config.yaml
num_hidden_layers: 13
hidden_size: 160
n_experts: 80
router_score: "softmax"
train_tokens: 440200000
Below are experts of layer 7 (counted from 0) of a mixture-of-experts language model. Rows are named router (the router's row for the expert), gate (a neuron's input weights, with its number), up (a neuron's input weights, with its number), down (a neuron's output weights, with its number) and show model dimensions 0-159. Each number is 500 + 25 x the weight over its row's rms, rounded and kept within 0 to 999. Numbers have three digits each.
Before each expert's rows: a language model's description of what the expert responds to. This comes from a sample of Wikipedia text that the model never trained on.

# expert 39
Table pipes and coordinate seconds. Table cell separators and the seconds digits in coordinates before ″W, plus inner word pieces like Ind-epend-ence, d-ensity.
router:542499468497481498467479505496518512456519505490507480530455534528509474531502475500527509490528484542517528475503450505462471466502486473470516507474474525477530491521478511515536524475529487534487481522521504538523475516471502469497549486472478496470452468531477539491531487461497521532487519463523536483493483463503496519520525471456513538468488457518529534512514470497543520488486523507528524477519536471459485488483505529485470474524481541510519450530502523473486485470518512
gate1:502507461485528502523517501511537481523500518479532486483466527518479506448442498460530482493458471490534460512490516462483506459500478484500506513484531546518478477477457473541538481523530485510534512512485479527480497523495511533513515495480464490507518503529502490499534498476524525558490520465507489530464541463480492493488454519520534475513545492471535529488492503483475542509486546550519457520450449499489515514482481494480472510482494517488528503451512505505507508522491537
up1:485514533453489546475469500489482468504507488482516511549512490528513506529495504462514485546498484490478489492490516493516527460545532492487485510537525513528503464514523494494496492482472509528531452496481520509469521475531494473513514520479494511548484567454489509492473507500530510494525493525484485481502478497528486498461487506495497509532518463522472539497471438513471490438506536489505498477551503511456491449480464523500494564509479476526503467489532471502551470509500463
down1:495507519495521465521475517510534485484528500486506501534507496489510475539488488490484490514512502474460506521508524480527504482487519542524498539486473489503473511549520530506526536499469479495491493526468550513465506456509490523512497503495449479477477478474515496472519489509474532498515500490500493515458460489491417481521524498462477489551463527550460496519463522481502523515522467494496496463545486490500527504488516499546555466546478534521510466545529513484532513500520439
gate2:474495484478500525562499468473508491474457508492475498483511511488468523508507500540503507511499512494542454492520518451434513466507525483462519536479548491479506466512466468526515498515496504542493515529494512473463482515461502504513521531513470523494495527546545465521524518497491504501493546480509489478503499510464503499514499495513506579542541531492529492505494511451465487469514501519525476496506475430512496531478476505505476484520509511507534522492527512519494552460504457
up2:479470474514537488471489480506526456491499534495522512524501476496486471507469499502498491487470450513501513480479479555469538539528482508505512528486474563506492486507497513469538493504526549524512518525525529516529504544530519484516443487511512516509474462508456506439514481526491483482470468510541477500463517531539481475490476520530493485493487471570479528458512491535548493485477498441498519479487485496525482552486490508485506452499531510489517502504510475520519488479488500
down2:535476553508506491530524484434478489492526505513466502494488518499526513534519483524508502466477486510456518494516525569505511483465513495494505515487476460482496539519513500489449501547458459518547462501483496506474460546493530515515512522503525482493490489529496498518502539521522523472514501512486473493493476495546452485550512545465477454469514510456472506479502444519541500543503474533499484514481477507503481481484475464478515453511498491520495506521532487518512506544504491
gate3:480471480498443478491473543504490468507514486511474516538523496509491504489467463520461490490491508471519488524492502502474476479501489476577546510519538500511457540497549520483530514423516526471556501484466456486452520494525513461523499510529519505498534536525504462514489484495520552527518494506491489503509510486502474470534495469510533487500521501470497501480470495469493508482526495517522494538500526495517505477534513504473499480484495538518455481465507541497474452531487539
up3:527500442496538476485528514515467512533521485513499512525506524509491489438501482500522523507473497504533521515529529463487467483512469502508566485511506521497504513501520478472515536556473486505540488460450490469482547492531496537498470498506456511533531472518421478507476506522503505504504503503523524492467485517464483496506501489476471526496527511474463463502511525469467511490528495486487502494466496496424499482508505456496538540535512513520515528477504504534463464493484483
down3:482488507493497514530477515533472507538531461514499513542454536502536518490509472533521497484492521481525474531488490455486511492551473486579482470505482517517490492516483539511527519456487486478482507515460460461504546498490502467499519498517493524486517485515470442489510507500537502542544500497483476522538484473512507490523513466527500522512536487530459476467496517434527468541503541505531508500471508544464434483472497488483505494506463530500516492512496503478492509498512496
gate4:474480515515500446456487447489535528565452528540531487527546530482484494487458496522567518516507536475473516522491486511487498465524508508517505467479434495466493518493447527519527539504495511490483470487500531505510532525482525509504487510529485501500466496543486506482508510471508481490475479513492492495463504447478492530537506509485488509515514488502487544494492545482514507527487516491495479513530452506493487525500563490493502505487481489472535524559490500506516521452505480
up4:487521477524481455484464480535477487526454476543497507499537479497457487523466531501513514491534468477475449512492480507469534547537517498497444518470482483489506484500485555438477516490494461493502487461485469473511502489522482528538514476478503469497472508508496491521516498506559524491521496502530470511539499475490482497538483528521522502469541484503540497518550460511491461530489504449487464544486504474511483511494492561546505496497495477533476507489498504527512522493495516
down4:507501514514534524474483453486491465545472461481483514480501506511505488516544491441522450507524489481463514519480501515527522513518523521478526477551527527499512495495517487494469491453468511523515501420474501543486505499496511510442508496538475479484521482505522539461499484527489479474536490513497520483493495525511547487484502496522498489506520519521446521500512532510492532532480539481503559490481535479472523498516485474490545506472470487525503500451508443511535532522487477

# expert 51
Table ends and units. Line breaks and pipes ending table rows, percent signs, and unit abbreviations like m, km in infoboxes, such as (180 m).
router:545513463506507497478480512516488504450527515481532496530460519524520504531509473503523517453528484539511529469507471489467477471506501484462512519463490531492543476525471521503527519473546479531485475509529521524522464526490501488485520481480486494466462464527496530476516499469471523533472520478520544474497479478498477513529507470478514524465465471526523551498498457512543525488491523512508514474528528452477511457484518520470472470522474535526517461526513526475493483468534498
gate1:509526499524525503511481449483511487515489473451509504490438548483467495517455524472516526492483508514522483492486523486470536493522505480518503511510594536520541490492498470535508527503526517494546480495500528529500482511502518536503473491493458534498522521534472541488542521514478520521475501514506486516492497465479436462505495535509514492525503495501499530502455514485490512463465517530533445481489457522487520496479474497492491496496480507504484500462452518483510527461472550
up1:470488521479477534483454517541535481503466521472478522516488457513525482538470512483477505557508509510492536498501504507546513446517496481500506500522500491494482509512537471489498507483534495500473460482512535482462514499509479475537536477500504535546495540458475525489493505506531484493524430532537485479484474517528509450480519510481540523520520477509475533487483451500491496504481566501504486508501499504478514479482428497529461543502527477508523450503518489501488494479496470
down1:474492475483492494527488513499528469460531483489527501510500475483512496495453484443507442508520475487452511521543514499524480504486528546507482525536458488480482491553511527473509537503466504503486473500470550483522507501474517564471507507518459492486494455496489512492480509502492520507527517530483503482540467480496464485549537500483494516522480533499515490537510469464487523498508490517516524505505480513537492518457529479558518473492464561507499500545528489482544493467521470
gate2:503487493501476538532494476495473513484485492501495454448543499496483548514504493491520532460526523436532472500471487460429490484454567467470512500489529535492502487519512481519513478507510491487554487511467445471453473500465530527547504506527493498463494499508505475528505488504506496486500545495503512439510500501494492523507508536543462507540571515487483515513521502485503482480493516505541500509469503459532507512477494492481468502495488533520506530505511532500488514494515507
up2:493488501492521475500493510496537501470528511529529512510487474488482518504500526512507465519465469519537476511477455528449515562551511517491501514480492525496459513499491521521482513525525520520492503477506518511520499561535519520502488526484512496470470490474417504418506492533519465498482499524511482533455511513540505500448503518516501525500479445527497478487486482479528488478504519480498531510482491473546457517488515496516485434478518491484475517502477486525473443485497495
down2:504500567493482513517505462512485483492544477525453536506528529469509487538476491499491476499498481465485487457495491500452538504454480475489514503482488471490505547511511546443458514491502474512539452532499503527485480525520493504509499536568527517499508481530477526521506520523487527456511529514516481503512508479487513479516483563459476481501515531485502512492536451482525487501501520462515480482509477493511499479524449464451508442503465479517535521508524506490515512511498501
gate3:522495530504458478468495537489528496498516474496479474566480523504507530449466485530513505495487461475523494510488477455489451499520540520493522481528523475495486548499561504500539483488517514465532509491439468490476484506488495488496491528534513495512525512517482520492474470467507490539564510530535518505474532491514506425497500504503478503521511491498471499488464490507492490417513505539511527503520506501502492459511511472510538552500507519506480514468452495492484475503500520
up3:530497463524543507475536474531506504478476456506519494540480543463502535474512552488523513531442515478482539501528502482483458471501459510479529516476478498493549511530506536499494530547496455502509494480487511485517522541527458540482480530530471526544468477472465533490500504513512486497509489477542487528480455513481475489486487519478474522487518551509466464488507517520513491485490488496465540528485505503505534472494514498470543523508504507535495534503469488478454471496484496
down3:519550455511501542503512465497491489530457502502528505522492535473502509469497484493506507485517452495512448537490461478478538530562462526512504466527513532466471506473510533533540452475495495494499495491490521490489531497499534475459502534528475549479519517482467493545498468504486491525532476480510483498504514524513496515499487510531448544479522476520520505489467477475502454503553520530520545532493523500472454482467496510535490530496481479507523510502519493490446497476500507
gate4:481475517515521491418481492476482517517509503519514487487557509450486520509514471534544480487498474506470498509489477522455510443507505520470463476527496543503524458483494516485513489511495500499507447496516491514513518533464522531493501483517520486504491558553488521472511455482504478524471475484469469473459496454486476517514495504471507525512480507500463518515480503517534518522470515527507507536506469519502515522490533475479500524532501526468503508530437478523499473472532440
up4:505484440506474472509500495499514502472511500522517484469538442510485500487485497512521521488554514516427468537509479496465528530511532475505472465504470458509504501499488542469481531501553481494524480529500528485507526480492489492509525474476458527546491504482467519522473489531543515494523478494502474520525487503454496505509473557543527507465531497474473498503543460509509464496492486486520483549491503468473485495511524504517460502498497492546472500471509552479494467479544519
down4:530465496511470482475484512455480492557453454511516504507505532521486475519514513489495488510509513488481491493505470520496518491533502534494481482543505483493497501481518477492505507464445492514517522464514518514484516531505496466523484531519499518465550514502560510472492525521499514485560496473457476464451529512529536523523511514507497479517519522496467487457481513499496518509487516522510548510495523485466487517490534444506518466497486516502513521439521400507535483512483479

# expert 44
Digits in scores, tables. Single digits in match scores, table cells, decimals and year ranges, such as 1-1, 43.8%, 1893–1910.
router:548491494453532465494478472477509483455515527491537510524474511531490488532530453499516511512517472534531517469506488494478484470501472445494506531477475516485497456531484519513527521479516515512487473514526503542532467527483487475495532462473504481498463468530500518487508475485497513524514502484534531486506474488529469516518544483505527527509486484540526521516493461514525516473477548500532515478520518480434523468493523539480450509510460534517525451495535532485490476468520495
gate1:544513477481535479491504477458540485511483509450530464478470516518484511483456511454504507474513500506508475488521537514508486484545517459538479514512524515469502511456491491529539497503533545469537485466507525516550508498510489551541525490489470485499466528527453530508527506509486519518510488527506488525495525451523503486489475547529534511539506485497523518495472474499473513473539525516533462456470470516493510505469501505521433530468480514479507541478495495497484503509484522
up1:530531548492486511474447518522499469519515514468507531532500451542506509549455552468482476539472479489528490491475507514493530450518494482497523504522472492500473492516527495491507489512522510496510500492507501508450497481516468469517525494483471476504471534477492490478499493515532504495504467503496497513499469462521515474465486509519531512528518479552499514518519481550459521474532553491501476537502519502443472511492455524486454515480497480505522447489503477585512516513484493
down1:486503500465545473520495501529515474455527524511527482540529491506479500562497512492492485522505522504465475531491504481503500496507500547518472515499511500497491532547531516464511533533471490499512500535472569520493514516453510495461488494493439483502478505439516479518503522519490516514509484539496460477516463512498424428517493511493512507504461513549464478493474497469519483530516464470495507491500492489504510504455509494510502517524461502493493468510494473515556549505497484
gate2:457466479504471471503487492510461493472489489500508473461544492502464540469523494502494503513504543494538471505506505421445485512463501514474507542510512544438481462507486509505519498512524448552509473537499515450433472492478490533545520523516476530501476529543508481502505528503524537469500524484503498471516491516488500487501472533504474508530516505503510504535503512510500484448506499486538491500499461485483501535501525528464482514541505522518533503508532521518521523484508510
up2:523497513521541455496501494522532455526513507516534497515475506469508539486500522513499503488471465516532445517492486539456509533545502506478503507467507560500517427510490503523498516525457527486488535497507517534556469539537520500515485510502511500477489476495464500461487501528515458511489534506517486502455474521523494507452491501499479464516473463563503483487508482494540484495492503485487505464499465499534474527497512503508495445486531487465465492513454503504506474450517483
down2:524480514499482525496498503463509503498519473491480499471519556433487487509487505499477519520535510477495483492523498513477545513441534476497492512462474456495493548530529495452451526510520445507546508493475493506482514499507474496488511487515514487468527461521488512484486501500517503425507509508502498510524504495520472487550522541473481458488518503490515508535506445462502499526504498520527474490503506493511509524547454459490516469542534481509529482508481513528532534543506445
gate3:456503501532485477507494531507482472452529500495501493543524521489494517447445493510478483514502501467516520493499464491472478486468521477507524541512519472484487523518563511439520493453528497475531501495444502507489530496524521468506502455521492505507579499489496505499482465490484492537537481486506510489507492525499505460510474543529507504540520511485488476470496453506505498469530495499517499553532513541496519461525466528509510522513501492514448480515455519515501452487525525
up3:506528452514536490477525500541458519509514493531503460480522579515495518474490486507526514499484479486496494519516535471463496505463476483485526493502450483471530510510546491476509525543511453503523517489479474471518543529521490529495480452532477509545500489541467496494504479476522473522538497508523530528470466553487457469521491517521487487484504559493457465483498481491478475487500492492475512525487487491487510486522500499485547549512490498531511469501490484514463500462458480
down3:518586469537509512467483484555524495551489482494548526518483534487480513526521487503499494479502491470521446518509473463486492506516477546531494430521522539497513482465495547529507505447484487480486503508468466479524494505465510508474524504496465507473491494493489458514495457501494522537507474474497471517510499510466481514520484448558511530511554507526494542486483529470506490521516515519498513511470539497491474488483482518483511517526471510525540483500514482489510494468516489
gate4:506510554502494454433480504504504518539467501491509463525577526463453509509460481535516503546482479490495490518485490519492489489476515490493528456506490510484523482468457492526496523555498544518499450522514493497500493494453532502499511479480489476533511482529519550502538494491492483481486478519479463439497497470509476527505518491502480499516493529495468482486527530498506533523497514512522469518493449471480470554459511499489539504497505485492520510496462502505508475500566507
up4:499473475506480469478492448519507520488502496549515500456520493533470517529464506529514512519545546528483488504486538503503518515487526514468482517489499473517497484495532553435481529501506443468510487515505511481495513520486471507515548486454511496506496466474515517525479452501567533513505479458496460517506495493527486507505475545526531515464520466486498503507469453492506436512492505461500494509497518517502454498507489532536495525502520462481467521446504498482497517505529536
down4:534533524506549540502478518499501465529458512475512527502496551469482477504534499461509470499502509490489480494478508495486522519498497506487521513514495493497473471519524495512501489486485496544488518463510521504510518486500514472438526461525433461440532524483503485497494493533478470509512502533530490465498535473515516518516483508484478476503513536532457510512466534496468514514472525474524516512464548490484488554505508461490541541501461517507470529505489433495530560515503481